Experts of a small language model.
Size: 13 layers, width 192, vocabulary 2048, 116M parameters.
Experts: 192 GELU neurons an expert, 2 picks a token.
Training: a variant of Adam for the experts, 541M tokens, 8252 steps.
Below are experts of layer 6 (counted from 0) of a mixture-of-experts language model. Rows are named router (the router's row for the expert), up (a neuron's input weights, with its number) and show model dimensions 0-95. Each number is 128 + 32 x the weight over its row's rms, rounded and kept within 0 to 255.
After each expert's rows: a language model's description of what the expert responds to. This comes from a sample of Wikipedia text that the model never trained on.

# expert 44
router [108  82  81 143 154 138 112 144 189 113 132 142 117 154  92 143 156  97 203 129 111 151 152  64 148 148 132 137 120 161 136 142 131  97 208 205  87 180 132 127 113  78 134  90 153 154 104  90 106 195 131 111 115 145 156  67 119 189 128  90 108 158 177 161 128 103 118 116 126 145 144  99 124  91 134 167 185 119 156 158  58 179 164 149 105 154 152 117  91 102  69 123 122 153 176  96]
up1 [ 79 110 107 155 110 127  77 159 131 125 107 144 124 109 126 131  86 117 122 125 182 129 174 106 144  77 161 133 159 135 160 125 167 127  72 177 109 186 141  88  71 101  94 102 202 134 127 144  86 146 131 152 217 137  84 119 140  63 133 116 177 121 144 118 138 117  64 103 139 133  74 106 114 140 102 164 153 170 161 111 136 134 231 114  87 124 124 140 150 131 134  72 110 159 173  94]
up2 [159 136 172  91 197 117 104 144 112 118  82 166 120 141 116 156 127  69 133 130 139 105  71 132 102 145  88 118 134 142 160 132 118 107 116  97 155 111 136 119 155 153 122  55 124 106  99  91 115 122 103 121 146 152 103 148 112 148 122 146 143 139 120 102 137  86  54  95 130 110 195  82 104 115 153 110 145 106 154 111  51 126  81  62 114 137 171 168  98 134 139  80 127 109 128 129]
up3 [135  54 133  94 189 174  83 120 180  99 115 130 165 201 147 157 167 112 181 112 174 114 148 130 170 128  86 131 203 167 104 125 139 142 167 131 137 217  79 133 211  99 113 109 141 115 113 193  99 149 123 160  95 106 114 148 140 133 190 103 142 155 151 160 151 121 163 160  39 147 119 162 103 105 149 152 130 122 140 181 155  88 177 106 142 110 213 128 159 114 129 125 146 144 123 136]
up4 [151 125  96 126 167 114 164 136 153 161 103 119 114 130  97 136 124 100 102 115 131 124 118 106 122 101 169 150 117 104 126 107 177  89  34 147  84 171 100 102 181 145 128 107 164 154 119 130  90 142  98  92 156 176 155 104  59 133 147  88 102 114 209 162 157 121 113 104 158 143 127  92 146 144  50 120 141 137 102 192 129 161 141 121 218 132 113 112  63 173 111 123 129 143 136 125]
It responds to: Numbers in lists

# expert 22
router [132  97 127 137 160 145 100 164 175 144 111  99 140 127  68 142 130 125 134 137  86 148 104  64 186 163 147 158 128 165 189 163 144 120 193 119 115 165 134 153 128 121 157 103 107 160 119  95 124 183 114 108 129 136 159  82  97 127 112 120  51 138 160 149  92 124  72  58 136 167 150 125 104  67 130 164 180 142 174 143 107 130 152 143 128 116 150 141  80 125 105 138 124 100 229  50]
up1 [158  64 138 108 141 114 113 217 172 137 161  85 121 134  88  95 104  72 127 146 133 132 101  31 186 127 123 154  92 164 138  97 154 114 141 182  94 122 154 144 172  58 122 105 180 120 113  95 119 156  85  90  99 121 111 142  95 163 181 134 111 181 156 111 126 156  89 120  90  80 132 131 129 105 133 115 135 114 133 153 135 108 162 191 138 181  98 119 109  70  74 154 187 106 100  78]
up2 [133 114 126 183 142 147 108 154 180 146 110 140 133  99 105 152 122 130 138 136 152 156 139 119  52 187 134 167 191 134 104 167 146 117 114 102 136 152 115 135 116 153 148  56 103 160 134 151 154 156 138 143 136 148 147 136 109 139 151  70  73 207 120 126 110 119  87  62 106 185 161 131 127 113 110 141 128 149 126 131 114 107  86 119 183 141 153 134 128 169 152 169 124 181 125 118]
up3 [175 150 102 124 103 130 166 129 190  68 167 116  47 138 127 132 178  92 137 175 207 158 104 131  72 160 174 136 130 157 172 132  80 108 118 122 153 109 131 107 141 140 127 124 154 130 117 161  85 120 126 165 141 163 155  76  45 180 104  98 102 163 174 160 195 142 110 131 140 155 167 115 154 104 155 119 147 115 156 146 132 133  93 115 161 136 130 162 143 136 128 146  81 142 136  71]
up4 [135 113  84  71  98 133 128 113 157 135 209 129 144  85 154 160 163 165 171 134 107  90 146 119 114  80  99 122 178 129 134  66 100 123 162 157 117 114  83  99 106 179 144 102 133  96  49 112 156 105 132 163 173 127 144 133 113 135 141 163 134 155 157 151  75 167  96 200 173  84 155 160 112 114  66 125 150 122 178 155 140 133 114 149 139 147  99 162 132 144 150 120 120  98 202 102]
It responds to: Mid-name letters in sports

# expert 61
router [ 97 150 152 108 141  81 135 116 179 125  84 131 122 163  90 177 149 106 173 138 122 120 129 117 181 139 152 146 142 152 161 121 144 110 153 144  82 155 175 120 126  77 126  74 139 167  75 117  64 162 158 129 170 166 124 113  87 157 163 111 106 148 148 159  92  67 104  62 129 202 154  87 167  72 149 173 121  97 101 125 120 137 181 129 177 107 122 126 154 146 100 149  95 148 166 140]
up1 [131 147 161 150 199 134 153  79 136 139 141 198  94 237 126 135 172 118 142 118 130 123 104 137 123 131  86 159 149 135 159 118 164 128  37 128 107  95  92 138  77 132 100 127 176 151  93 131 141 182 147 193 206 133 105 133  84 135 159 145  58  97 107 138  98 145  97  94 105 150 178 120 117 102 150 168 117 113 138 140 119 140 110 182 146 100 111 113 156 123  93 143 145 146 126 162]
up2 [217 138 185 157 136 208 106 121 161 114 177  70 202 136 139 159 178 145  82 145 106 145 106 135 144 145 153 153 157 149  57 113 141 137 119 150 140 106  78  97 112 166 122 139 135 118 158 150 105 174  70 123 132 170  82 159 103 178 115 138 107  59 132 137  73 153 125 107 184 182 190 153 137 148 158 113 126  91 138 171 164 139 114 162 127 148 127 123 155 174 129 115 107 129 129  97]
up3 [108 130 160 166 116  93  91 116 119 171 150 140 137 100 185 152 159 145 139 146 136 205 121 125  88 159 141  63 107 165 162 144 162 127 163 189 115 124 143  99 130 118 148  91 103 136 120 191 100 111 108  80 155  97  71 103 146 180 126  90 191  89 148 131  38  95  86 147 156 135 116 139 148 104  92 181  93 125 111 201 109 140  85 130 162 127 140  77 154 114  93 179 138 165 150 101]
up4 [117 115 128 132 167 136 129 126 155 149 152 141 146 122 147  98 100 154 117 178 129 114 158 127 121 155 109 161 137 163 152 123 105 130 135 200 167 126  81 100 148  67 198 130  80 113  99 174 165 139 104 127  86 113 147 121 105 161 118 168  75 137 164 166 102 166  89 118  97  94 134 132 123 170 105 145 132 121 132 149 129 141 125 139 127 126 106  63  86  81  93 102 117  88  98 199]
It responds to: Reflexive endings, inner syllables

# expert 2
router [161  99 114 148 145 100 125 160 168 121 123 130 110 149  66 152 127 130 161 130  84 164 124  82 138 169 180 145  96 186 126 130 154  62 151 154  95 186 146 141 132  83 130  93 161 143 109  78 109 166  96  88 121 128 173  68  93 149 137  98  92 117 169 126  76  99  91  99 160 153 141 108 139  61 119 187 165 159 143 168 106 138 163 131 145 145 118  81  99 134  72 172  90 163 176  76]
up1 [124 116 131 153 130 116 130 146 145 140 150 115 145 196 186 124 128 122 125 143 118 145 154  87 170 124  89 148 113 152 125 151 171 136 118 183 115 178  97 147 116 117 135 121 107 153 102 155 114 108 137 140 100 113 144  89 137 151 114 171 120  50 143 159 129  94 119 122 102 110 128  98 110 104 129 148 153 149 148 194  61 148  79  88 150 160  80 176 129 103  71 118 125 131 157  96]
up2 [168 141  77 157 171 126 110 128 138 102  62  78  77 141  89 127 110 109 147 132 111  75  74  87 149 112  92 152 152 212 128 104 119  80 156 133 115 147 166  96 131 104  92 118 131 160 105  79  73 146  98 135 139 138 104  86 143 126 129 120 115 110 127 114 140  94 133 100 145 128 107 136 112 103 134 154 145 135 153 158 126 142 156 127 137 137 112 125  88 156 137 142 140 108 135  87]
up3 [126 135 139 119 108 199 137 151 147  93 169 168 110 195  96 128 176  90 143 100 207 138 128  99 123 161 140 127  90 177 130 112 178 121 148 122 130 166 131  80 168 125 102  78 107 119  75 119  91 138 131 107 153 105 158  96  93 158 141 122 132 124 144 124 167  64 122  69  74 125 149 115 103  70 146 115 133 166 136 166  83 121 127 117 163 176 129 136  42 132  85 169 113 131 159 119]
up4 [118 156 123 109 147 146 141  79 157 135 139 138 155 105 163 166 129  84 166 187  86 193 181  75 136 104 177  75 186 180 126 150  94 127 148 112 144 146 139 113 122 110 132  49 156 122 161  88 125 136 128 160 152 129 130 104 115 115 124 125 169 169 180 173  85 133 114 113 141 132  80 103 157  75 153 184 123 138 146 129 107 114 129 111 145 150  86 104 123 160 108  81  93 180 124 111]
It responds to: Year-prefix digits

# expert 47
router [162 121 107 124 165 140 153 116 137 130 144 141 112  95  89 132 142  99 156 127  96  83 125 101 114 172 157 124 137 165 147 113 115 106 185 176  75 167 152 129 121  89 170 100 105 168  89 103 119 184 119  85 114 168 153 129 120 193 186  85  91 137 155 183 149  77  91 128 106 151 146 137 128 111 160 133 135 102 126 146  83 144 140 164 196 151 120 128 126 153  74 138 156 129 192 143]
up1 [124 129  95 147 147 102 178 165 128 125 125 109 123 175  62 115 132 141 121  66 140  98 115 121 121 138 114  68 107 135 130 107 115 156 153 146 145 118 131 102 109  96 148 154 162 139  66 139 136 137 149 137 102 108  89 152 139  83 158 135  50  91 116  79 160 116 104 102  98 107 131 160  92  86  96 121 134 137 127 160 172 108 101  96 163 133 129 168 129 121 139 115  57 119 118  79]
up2 [123 138 104 169 113 122 152 189 115 164  87 108 116 175  79 125 135 155 115 104 200 109  98  85 105 155 172  68 126 119 120 156  94 157 128  77 154  84 135 133 108  66 155 123 163 126  62 133 129  83 148 137 125 141 122 142 111 129 177  95  74 147 119 119 145 100  91 112  48  96 100 221  69 142 162 132  95 183 108 125 181 138 122 173 109 126 114 141 106 158 132  92 119  71 114 108]
up3 [ 85 103 136 105  97 166 126  62 133  66 132 136 122 104 162 155 166  75 110 116 158 114 163  99 100 167 121  66  79 165 146 113 108  88 109  71 153 169 130 136 164  81 102 172 118 114 140 131  58 160 130 104 121 145 102 143  95  97 132 129 191 112 133 120 149 188 194 118 219 160 172 170 164  75  79 115  94 106 140 108 100 100 117 135 176  79 117 170 140 175 101 135 111  85 160  96]
up4 [131 157 152  90 192  84 114 115 135 143 114  77 135 123 183 176 132  91 136 129 184 126 133 150 147 100 196  71 126 127 162 118 114 142 156 138 106 168 103 128 204 135 161  88 103 124 142 109  83 117 114  87 106 144  80 117 127 153 120 117 151 111 165 108 143  91  64 122 127 190 150 142 115 146 180 109 136 135  98  83 126 120 147  51 124 121 104 120 109 155 124 152 105 117 149 139]
It responds to: Word-ending letter clusters

# expert 17
router [123  63 124 179 189 134 169 126 196 150 143  92  99 174  50 114 170 119 168 137  77 164 125  85 130 157 110 162 160 148 134 123 133  92 104 216 125 142 145 108 107  81  97 123 153 151 131 108 122 167 118  80 131 122 208 137  92 166 161  76 131 129 121 199 117 127  84 125 125 142 133 121 152 108 121 126 118 142 111 134 110 140 117 138 114 137 122 102  87  83  53 161  89 128 162  84]
up1 [119  90 141  75 121 140 151  93 151 143 174 104 203 134 127 113 149 112 112  82 135 147 147 151 105 152  88 147 120 132 110 152 176 158 122 133 123 204  54 157 183  75  78  99 127 148 133  92 154 155 169 152 146 144 160 118 127 199 117 131 194 110 142 121 141 163 121 189 119 198 150 105 193 129 145  86 175  99 142 145 105 121 125  77 100 120  92  97 129 156 116 143  82 117 128 162]
up2 [ 51 178  80 106 157 157 119  79 128 123 111 134 122 124 122 111 157  92 127 153 134 134 107  67 162 109  86 154 149 148 193 148 106 114 139 172 110 123 134  90  74 142  92 122 131 141  99 166 144 198 113  82 157 132 144 184 143  74 135 175 131 127 129 143 131 108 104 113 147 129 213 115 128 153 135 173 128 145 194 106  78 163 132 109 138 218  71 112 106 202 116  96 108 104 127 112]
up3 [ 90  98 111  85  93  79 137  81 124 109  45 174  81  74 108 131 134 100 137 154 136 121 130 124 109 122 199 165 120 137 102 124 104  82 153 172 125 128 146 105 140 131 127 135 136 147 107 134 114 124 157 113 145  95 219 133  68 139 131  95 147 227 120 142  99 121  94 164 152 113 167 111 197 137 106 149 140  87 166 116  75 120 126 118 158 151 137 100 122 156  81  92 129 123 128 175]
up4 [ 66 112 163 133  82 195 149 127 165 129  93 164 121  95 118 141 116 151 122 137 104 109  97 105 112  99 114  83 175 114  52 124 122  84 165 128 131 195 129 124 167 151 119  76 154 118  57 100 155 173 117  93 108 152 156 134 102 139 144 133 171 120 125 102 147 126  96 150  89 148 184  63 141 121 161  95 113 118 124 106 118 173  93 131 190 204  85 105 148 139 129 148  79 178 138 131]
It responds to: Taxonomic name pieces

# expert 19
router [139 104  76 119 192 124 139 193 142 118 105 124 138 171 142 163 143  62 170  81  71 124 155  99 171 180 140 132 149 198 110 136 164 110 125 171 112 141 142 131 108  72 128  77 104 159  88 108  83 151  87 118 143 135 124 117  58 130  94 109 108 159 187 118  89 128  81 101 144 133 122 124 172  86 105 126 176 135 143 150  84 145 204 154 162 164 100 112  85 165 104 133  91 110 129 159]
up1 [ 56 133 154 155 162  85 101 130 124  93 149 103 113 137 100 150 150  98 132 161 166 135 160 126  85 129  88 109  57 137 145 155 129  80  96 163  94 136 111  75 127 104 152  87 165 133  69  92 152 176 146 116 151  68 190 141 121 159 126 117 141 120 124 147 117 126 136 127 136 195 190  79 109 114 165 139 193  99  99 140 156 137  29  98 138 193  99  98  71 105 127 129 110 144 121  72]
up2 [150 156 164 122  91 142 121  56 127 112 134 122 140 163 119 106  60 158 106 177 142 206 129 126 139  78 115 190 150 118 140 153 123  95 108 118 148 110 181 110 133 162  86 123 139 122 150 130 180 142 110 101 137 167 157 117 193 118 134 131 142  71 119 128 162 111 113 123  89 123  96  75 126 124 128 120  91 117 160 114 105 136  83 122 115 141 131  99 147 122 129 124 131  94 148 133]
up3 [102 104 109 146 140  68 142  95 156 107 138  53  78  95 128 168 161  82 183 156 112 136 173 147 124 123 133 103  84 154 109 105 157  65  91 136 138 145 199  98 213 117 181 164 144 120 104 107 109 152 157 110 133 155 157 144 134 138 128 144  75  85 146 166 149  47 125 129 195 137 129 102 113 106 139 134 135 104 156 162  71 155 118 153 169 154 179 130  74 146  80 120 175  95 170 112]
up4 [116 115 132 101  91 170 145  69 151 118 147 165  79 124 137 147 139 101 187  98 142 149 169  97 118 136 156 200  98 109 171 138 123  82 106 148 117 107 187 135  99 120 171 103 139 123 128  94 103 144 101 102 127 119 163  78 100 147 118  43 126 134 119 118  83 124  60 114 109 210 118  93 125 127 147 145 109 133 132  80  78 149 137 115 119 131  76  84 100 118 101 136 125  93 175 114]
It responds to: Complement "of" and "to"

# expert 25
router [159  96  93 150 126  85 136 163 182  88 112 123  97 157  74 134 159  89 170 123  86 160 115  93 153 143 180 141  84 161 139  96 152  80 150 173  92 183 169 136 108  91 129  81 157 159 103  75 124 178 129  93 126 132 160  81  86 142 111  91  88 126 179 133  81 109  87  96 141 173 136 117 129  82 106 185 178 140 138 163 108 132 166 124 144 165 161  81 101 132  69 158  87 158 171  91]
up1 [ 98 136 163  56 157  89 100 133 130 135  41  85 105 135 164 163 135  94 169  87 114 188 158 123 183 145 121 118 138 177  86 145 102 152 176 125  96 131 126 145 184  83 138 115  89 162 129 110 149 153  96  87  84 126 132 137  76 149 147 110 146 108 141 132 127 145 104 119 179 101 137 134 118 136  72 217 141 160 120 129 159 151 146 152 115 151  94 149 147 102  90  93 120 141 139 112]
up2 [100 166 193  95  46 180  78 111 125 131  98 142  69 101  83 103  86 113 120 101 108 117 121 112  97 138 117  90 124 125 132 143 144 106 197 133  89 162 125  77 173 164 102  89  86 180  93  95  75 157 112 119 133 115 175 125 141 140 131  86  60 160 114 144  57 120 101  70 182 135 168 100 155  98 126  87 115 148 105 117  88 145  98 162 141 144 135 198 135 158 166 158 105 168 136 145]
up3 [ 76 109 154 114 108  77  71 147 150  85 157 175  90  36 119 163 190 115 154 119  69 152 218  79 128 155 137  82 127 167 157  90 125 114 140 166  73 158 109 106 107 109 136 132 120 110 116 134  91 221 119 176 107 121 118 134 132 140 133 157 139 137 138 137 116  98 133 128 149 124 174 106 158 120  56 118 108 108 191 135 136 110 149 120 204 161  92 133 110 110 111 176 129  86 186 117]
up4 [127 132 124 125 108 102 100 181 132 101  95 171 136 158 113 123 114 108 186 135 203 140 121 123 149 130 136 147 153 174 149 152  87 141 110 105  83  87 126 170 101  85 125 132 143 164  83 125 158 179 142 123 116 164 176 152 121 147  90 129 140 140 124 123  68 136  85 143 150  90 107 158  98 141  99 141 174 148 135 123 110 150 146 160 128 137 145 155 137  84  56  93 106 133 199 164]
It responds to: Non-English name fragments

# expert 40
router [117 140 125 113 145 123 103 144 166  93 106  98 100 111  49  93 169 137 132 107 114 125 125  44 135 144 113 172 109 200 182  91  92 128 131 130  86 124 165 116  67 109 149  60 115 170 103  98 120 190 147 125  94 122 104 118  93 143 112  99  91 121 153 169  73 119  91 129 147 181 125 154 128  98  86 177 175 117 117 175 126 153 146 176 151 138  93 108 109  99  62 198 121 126 151  68]
up1 [153  82 185 122 176 154 141 156 125 129 174  98  92 104 109 183 184  80 143 126 108 122 111 131 135 166 190  62  79 192 115 130 133 157 117 150 141 119 145 128 113 133 135 109 184 134  97 161 128 111  58  94 146 136 100 116 103 114 162 117 135  79 133 181 105 102 104 108 141 135 130 175 133 135  76 175 117  82 152 179 142 173 120 125 144 102 134 135 137 188  32 127 121  96 133 105]
up2 [130 124 113 122  81  93 159 136 156  81  93 214  85 123 103 144  90 130 137  92  79  98 100 140  94 138 168  81  92  89 141 107 125 142 150 112  70 138 160 180 147 111 139 125 128 156 108 123 152 121 150 157 157 138 162 127  90  81 140  45 137 198 133 127 150 147 105 186 123 167  74 126 113 101 148 109 103 108  80 138 149 143 142 127 137 102  99 156 148 116 158 134 123 137 133 103]
up3 [121  77 106  88 142  48 148 111 144 129 209 141 145  99 180 114 117  98 196 129  75 167 161 141 186 102 123 107  87 134 130 118 137 136 122 150  95 179 112 152 101 109 101 199 107 175 118 107  85 128 125  80 154 122 145 132 124  94 117 140 171  79 149 157 108 134  92 140 126 147 130 125 204 126 110 173 170 105 153 155 102 173 128  73  87 121 129  97 188  35  81 164 121 150 168 147]
up4 [147  71 164 147 118 189  72 174 176 105  84 137  97 142 130 165 140  74 188 109  77 134 117 109 121 156 152 136 100 167 100 102 169  70  90 129 115 146 180 138 134 114  84 140 185 134  65 118 104 122 132  69 140 177 172 107  91 156 146 120 119  84 195 126 134  93 185 123 141 102 119 160 139  96 126 145 131  99 129 156  98 150 144  95 142 161 179 122 102 114  44 122  99 101 197 146]
It responds to: Capitals in table abbreviations

# expert 11
router [123 121 148 158 172  97 162 128 133 143 128 130  88 155  77 144 149  81 164 118 111 120 111  70 143 145 101 140 123 128 177  91  82 132 110 182 118 119 175 136  99 121 162 115 159 150  72  84 127 159 136  97 127 136 176 137  25 192 112  87 154 119 124 194  90  60  62 141 124 154 131 161 136 136 146 118 149 161 110 104  77 135 147 164  91  99 107 143  88 110  84 152 120 153 176 149]
up1 [ 92 134 126 160 178 194 111 128 155 124  76 146 109 187 101 170 153 167 178 133 161  90 167  83 157 156 156  82 117 123 170 157  74 128  93 152 130 120  99 123 149 115 186 129 133 111 201  99 124  88 111 144 108 112 157 169 158  98 118 135 122  89 188  83 139 154 153 107 114 117 161 134 173 117  98 109 170 103 163 160  68 106 102  78 141 108 117  92 137 106  87  93 154 123 132 129]
up2 [ 85 124 176 134 209 185 134  88 106  70 185  73 124 142 130 146 136 128 140 144  84 135 144 121 113 106 126 111 121 133 197 158 153 129 113 199 149 156 182 102  91 130 143  79  38 131 158 163 114 148 142 110 146 164 145 115 144  86 136 110 127  70 135 113 107 144  87 151 147 180 142 123 127  92  74 140 173 135 117 132  34 160  81 125 162 142 148 160 138 184 115 106 121  79  97 146]
up3 [156 142 156 141 106 161 185 112 156 140 172  37 131 169  59 155 159 119 123 104  76 136  76 120  84 158 133 174 144 132 129  90 185  78 129 128 114 118 156 114 161 141  49 136 118 126 110 128 169 132 106  98 162 139 202 152  45 172 114  64 128  82 108 172 119 153 120 127  92 132  85 146 119 103 116 152 142 115 109 190  99  87 118 175 133 140 189 145 170  89  98 172 135 152 161  65]
up4 [ 63 143 160 162  95 104 170 123 123 137 147 191 167 108 105 106 137 116 129 112 178  87 148 105 154 106 112 100 126 180 148 173  69 137  69  89 147 130 118 133  35 117 112 122 164 126 159 118 103 179  95 154  88 108 114 138 141 132 131 135  99 163 138 168 101 147  66  68 143  42 134 106 152 115 116 132 131 106 185 136 179 156 126 113 115  71  94 127  54 155 113  83  98  88 187 125]
It responds to: Descriptive noun openings

# expert 7
router [146 100  87 134 151  94 128 160 167 110 120 141 105 159  87 155 153 105 166 113 101 140 130  81 146 149 165 137 100 193 156 107 135  83 163 162 104 167 158 114  94 103 141  76 139 155 113  65 104 169 125  97 134 141 154  67  86 133 142  83  93 107 154 151  64 117  96  95 127 151 134 109 130  99 109 186 172 120 137 160 127 143 158 137 150 151 143  76 108 146  78 161  82 171 172  94]
up1 [162  53 132 106 104 113 141 167 158 103 108  93  79 143 152 148 145  72 188  43  92 107  64 118 113  90 160 114 101 132  80 131 108 126 123 175 119 148 150 153 146 138 187 178  58 159 122  31 167 146  89 107 128 205 172 101 120 131 135 110 111  88 109 121 103 153  61 140 142 143 183 171 141 127 126 101 155 122  99 136  99 105 146 151 200  84 172 139 144 143  94 113 141  97 198 118]
up2 [ 72 103 109  95 111 122 105 136 199 127 111 121 126 148  95 142 163  67 125  72 119 118 110  93 138 124 151 175 101 212 117 105 148  89 127 128 139 172 137 126 158 122 161 110 121 145 136  56 113 157 131  95 104 132 176 112 122 145  95  80 154 148 158 145 111  79 141 100 164 168 125  98 178 101 139 129 110 120 105 116 132  87 157 109 168 190 170 162 111 144  89 196 125 161 172 111]
up3 [147 140 143  82 122 118 164 109 113 131 152 169 118 142 112 151 157 129 127 102  92 117 191 101 115 100 151 154 169 118 165 129 126  80 141 132 118 108 157 150 100  94 145 158 142 133 109 144 187 103 152 110 146 147 126 119 135 148 154 105 124 143 146 116  75 193 114 139  90 166 110  48 105  71  89  89 139 103 153 124 104 132 138 112  91 111  67 157 139  88  84 175 117 141 173 140]
up4 [135 155 128  94 126 151 180 131 135 112 133 111 161 141 130 104 102 106 130 105  96 126 108 116 123 183  96 147 137 176 139 111 162  85 132 166 110 121 105 144  94 115 134 113 139 152  63 104 123 139  93  73 168 141 143 151  73 151 112  30 130 118 167 144  45 111 139 153 202 107 104 129 124  79 132 166 165  83 137 123 120 175 168 133 118 168  66 148 125  92 105 173 105 108 140 165]
It responds to: Mid-word consonant pieces

# expert 49
router [101  81 125 124 171  93 115 181 206  99 159 168 110 181 108 151 140  92 156  87 136 126 157  89 138 129 109 142  97 180 153 142 118 101 191 146  96 148 165 133 144 107  56 133 106 143 120  87 123 154 124  82 142 130 150  79 110 132 138 119 138 115 162 161 126 151 114 105 139 133 140  93 154 126 132 202 176 114 159 151  89 127 153 127 133 144 162 133  80 124  94 170 103 118 184 104]
up1 [102 104 118 147 121  72 155 177 136 120 115 191 129 123 122  92 140  89 187 151 107 174 121 127 146 153 112 100  90 171 168 145 171 117  79 115  77 130 171 153  72  70 135 111 114 159  95  63 119 159 115 129 129 139 125 125 107 134  87 110 153 117 175  96 102 165 108 177 166 146 170 171 112  90  88 128 134 120 131 146 112 142 137 125 127 123  64  95 111 115  72 163 115 110 169 105]
up2 [142 138 130 123 159 171 140 117 148 145 159 124 156 114 150 102 158  70 107  94 126  72 107 160 125 142  50 109 119 179 157 116 140 114 148 153 140  95  81 145 181 131 159 138 176 102 148 157 154 110 125 135 126 120 132 119  75 169 144 121 137 119 116 109 177 153 127 153 147  71 149 112 125 131 116 136 138  55 169 178 116 134 110  80 176 116 155 163 106 153 144 112  82  99 138  33]
up3 [109  91 112 118 152 135 116 139 149  69  92 131  81 116 118 153 135  82 186 112  79 162 115  61 128 135 117 157 142 161 129  95 152 111 128 179 108 123 160  85 128 100 120  63 130 162  79 112  54 136 154 128 143 166 170 120  82 165 141 115 122 137 175 156 107  83  81 117 133 117 110 161 126  80 117 146 107 125 160 113  94  83 150 144 159 178  85 134 101  89  72 157  81 159 217 112]
up4 [ 89  80 134  83 134 165 125 189 161 111 150 158 118 128 122 100 129 108 162  82 118 112 125 124 125 146 102 140 161  87 150 149  95 111 167 124 121 146 139 129 125 153  86 133 140 114 128 113 201 154 161 120 103 124 189 143 139 173 155 112 140 180 143 127  97 147 125 139 126 139 136  82 125 172 144 107 198 110 169 139 102 111 142  43 149 101 172 155 106 124 111 114 142  92 126 138]
It responds to: Word-final pieces before colon

# expert 15
router [140  96 106 176 138  99 109 171 178  94 126 120  96 132  70 147 130  87 172 125  99 137 122 103 152 147 153 157  89 174 149 102 146  94 153 164  92 178 157  97 124  90 136  72 150 164 113  90 114 172 123  88 146 125 150  87  87 147 133  94  86 128 168 140  85 128  73  96 149 157 149 123 141  72 129 190 185 137 155 162 120 149 163 132 137 131 141  70  94 141  87 149  61 171 166  94]
up1 [113  87 121  93 188 146  99 174 175 132 119 115 124 114  92  89 155  90 185 111 101 111 156  65 149 153 121 126 139 203 107  85 125 111 161 156  98 171 121  99 118 112 145  53 121 143 118  70  84 161 112 115 119 139 157  95 102 142 118 113 109 127 155 142 114  87 130 114 132 146 127 108 131  85 153 177 157 156 171 170 111 156 151 117 182 173  99 154 113 138 100 169 157 180 186 123]
up2 [142 138  93 123 154 110 123 150 177 126 141  97 122 174 125 138 154  69 160 118  70 120 156  98 133 117 111 134 116 190 154 104 151 146 181 152  94 158 124 137 157  91 122  90 140 178  66 109 101 172  76 103 149 160 125  92  80 144  98  97 124 116 179 143 143  93 122 125 128 155 142 166 127  93 146 151 105 113 134 152  73 144 173 150 147 164 120 162 105 158  93 137 107  97 190 109]
up3 [163 144 167  83 168 147 125 142 171  79  96 142  84 153 171 143 143 126 108 128  89  77  69 141 135 125 103 100  84 164 192  90  54  57 133 164 129 129 135  89 109 128 160  58 125  98  54 163  84 127 103 150 187 154  94 131 134 123 120 143  77  89 144 123  95 117  60  99 150 147  94 117 184 153  95 176  44  83 101  86 132 132 116 110 165 147 119 119 139 122 137 150 128 103 143 165]
up4 [ 93 100 132  98 175 132 113 103 141 112  84 120  84 112 130  91 157  78 169 122  88 154 167  75 181 158 132  81  98 153 168 139 123  59 124 165 119 160 158 102 112 102 133 101 137 141 102 116  98 158 107 140 184  82 125 130 104 118 135 121 159  79 173 131 106 133 151 164 146 171 166 102 132  98 116 106 129 120 188 134  60  99 181 162 116 143 108 159  50 151  37 151 144 111 114 130]
It responds to: Name-internal syllables

# expert 36
router [130 102 138 110 162 140 114 119 164 149  84 114 135 170 111  91 118  96 141  84 107 166 126 120 143 137 114 125 120 174 111 103 110  84 121 138  71 147 163 128 136 100 173 112 144 184  94  74 121 139 138  77 118 122 168  51  78 106 154  91 118 155 151 166 125  78  56 134 121 112 119 130 158  59 143 132 139 144 174 134  59 135 227 134 155 151 115 125 102  89 131 172 138 157 126 145]
up1 [138 141 154 117 179 123  69 126 197 139 188 120 125 154 126  88  67 119 126 155 120 121 122 132  96 118 106 195 111 137 143 108 114 108 146 105 112 147 124 122 160 159 125 104 156 165  91  72  79 162 152 173 148 161  86 140 150 109 143 184 179 133 114 123 156 100 131 141 102 172 152  79 148  97  93  82 112 126 206  79 128  95 144 178 114 136 135 128 130 138 160 153  89 117  84  83]
up2 [176 108 118 109 159 104 133 167 176  98 142 175 151 162 146 122 145 107 144 142 142 131 135 119 169 133 191 138 121 135 107 182 122 146 120 150  96 128 202 109 109  27 111 119  93 175 107  83 154 142 118 114 137 144 131 142 106 137 101 102 164  75 203  79 103 124  96 120 115 168 133 115 162  87 170 124 149 116  97 140  80 183 160 122 128 104 108  73 131 127  81 158  77 115 142 178]
up3 [126  68 106 128 157 141 145 126 162 128 125 125 155 142 106 111 156 130 144 175 163  47 164 146  99 102 201  98 153 118  97 161 109 108 158 159 143 110 143 131 123  84 133 127 110 163 138 164 159 128 131  69 132 154 147 132 161 108 153 118 112 135 116 160 101 162 129 150  96 130 121 187  90 152 113 129 148 122 140 129 135 132  83 112 148 131 144 144 104 125 126  68 109 128 149 134]
up4 [ 66 135  30 151 143 117 172 161  95 136  97 104 128 123 153 175 123 136 139 159 114 141 130 139 103  58 144  98 130 120 154 150 118 157 158 167  99 124  40 139  78 170 144 152 134 113 137 107 145 125 127 106 115 125 129  74 136 127  93  79 105  68 100 154 122  88 203 106 134 121 105 162  96 112 190 132  56 131 147 160 108 154 156 196 105  88  56 159 174 172 125  88 141 178 157 139]
It responds to: Copula and auxiliaries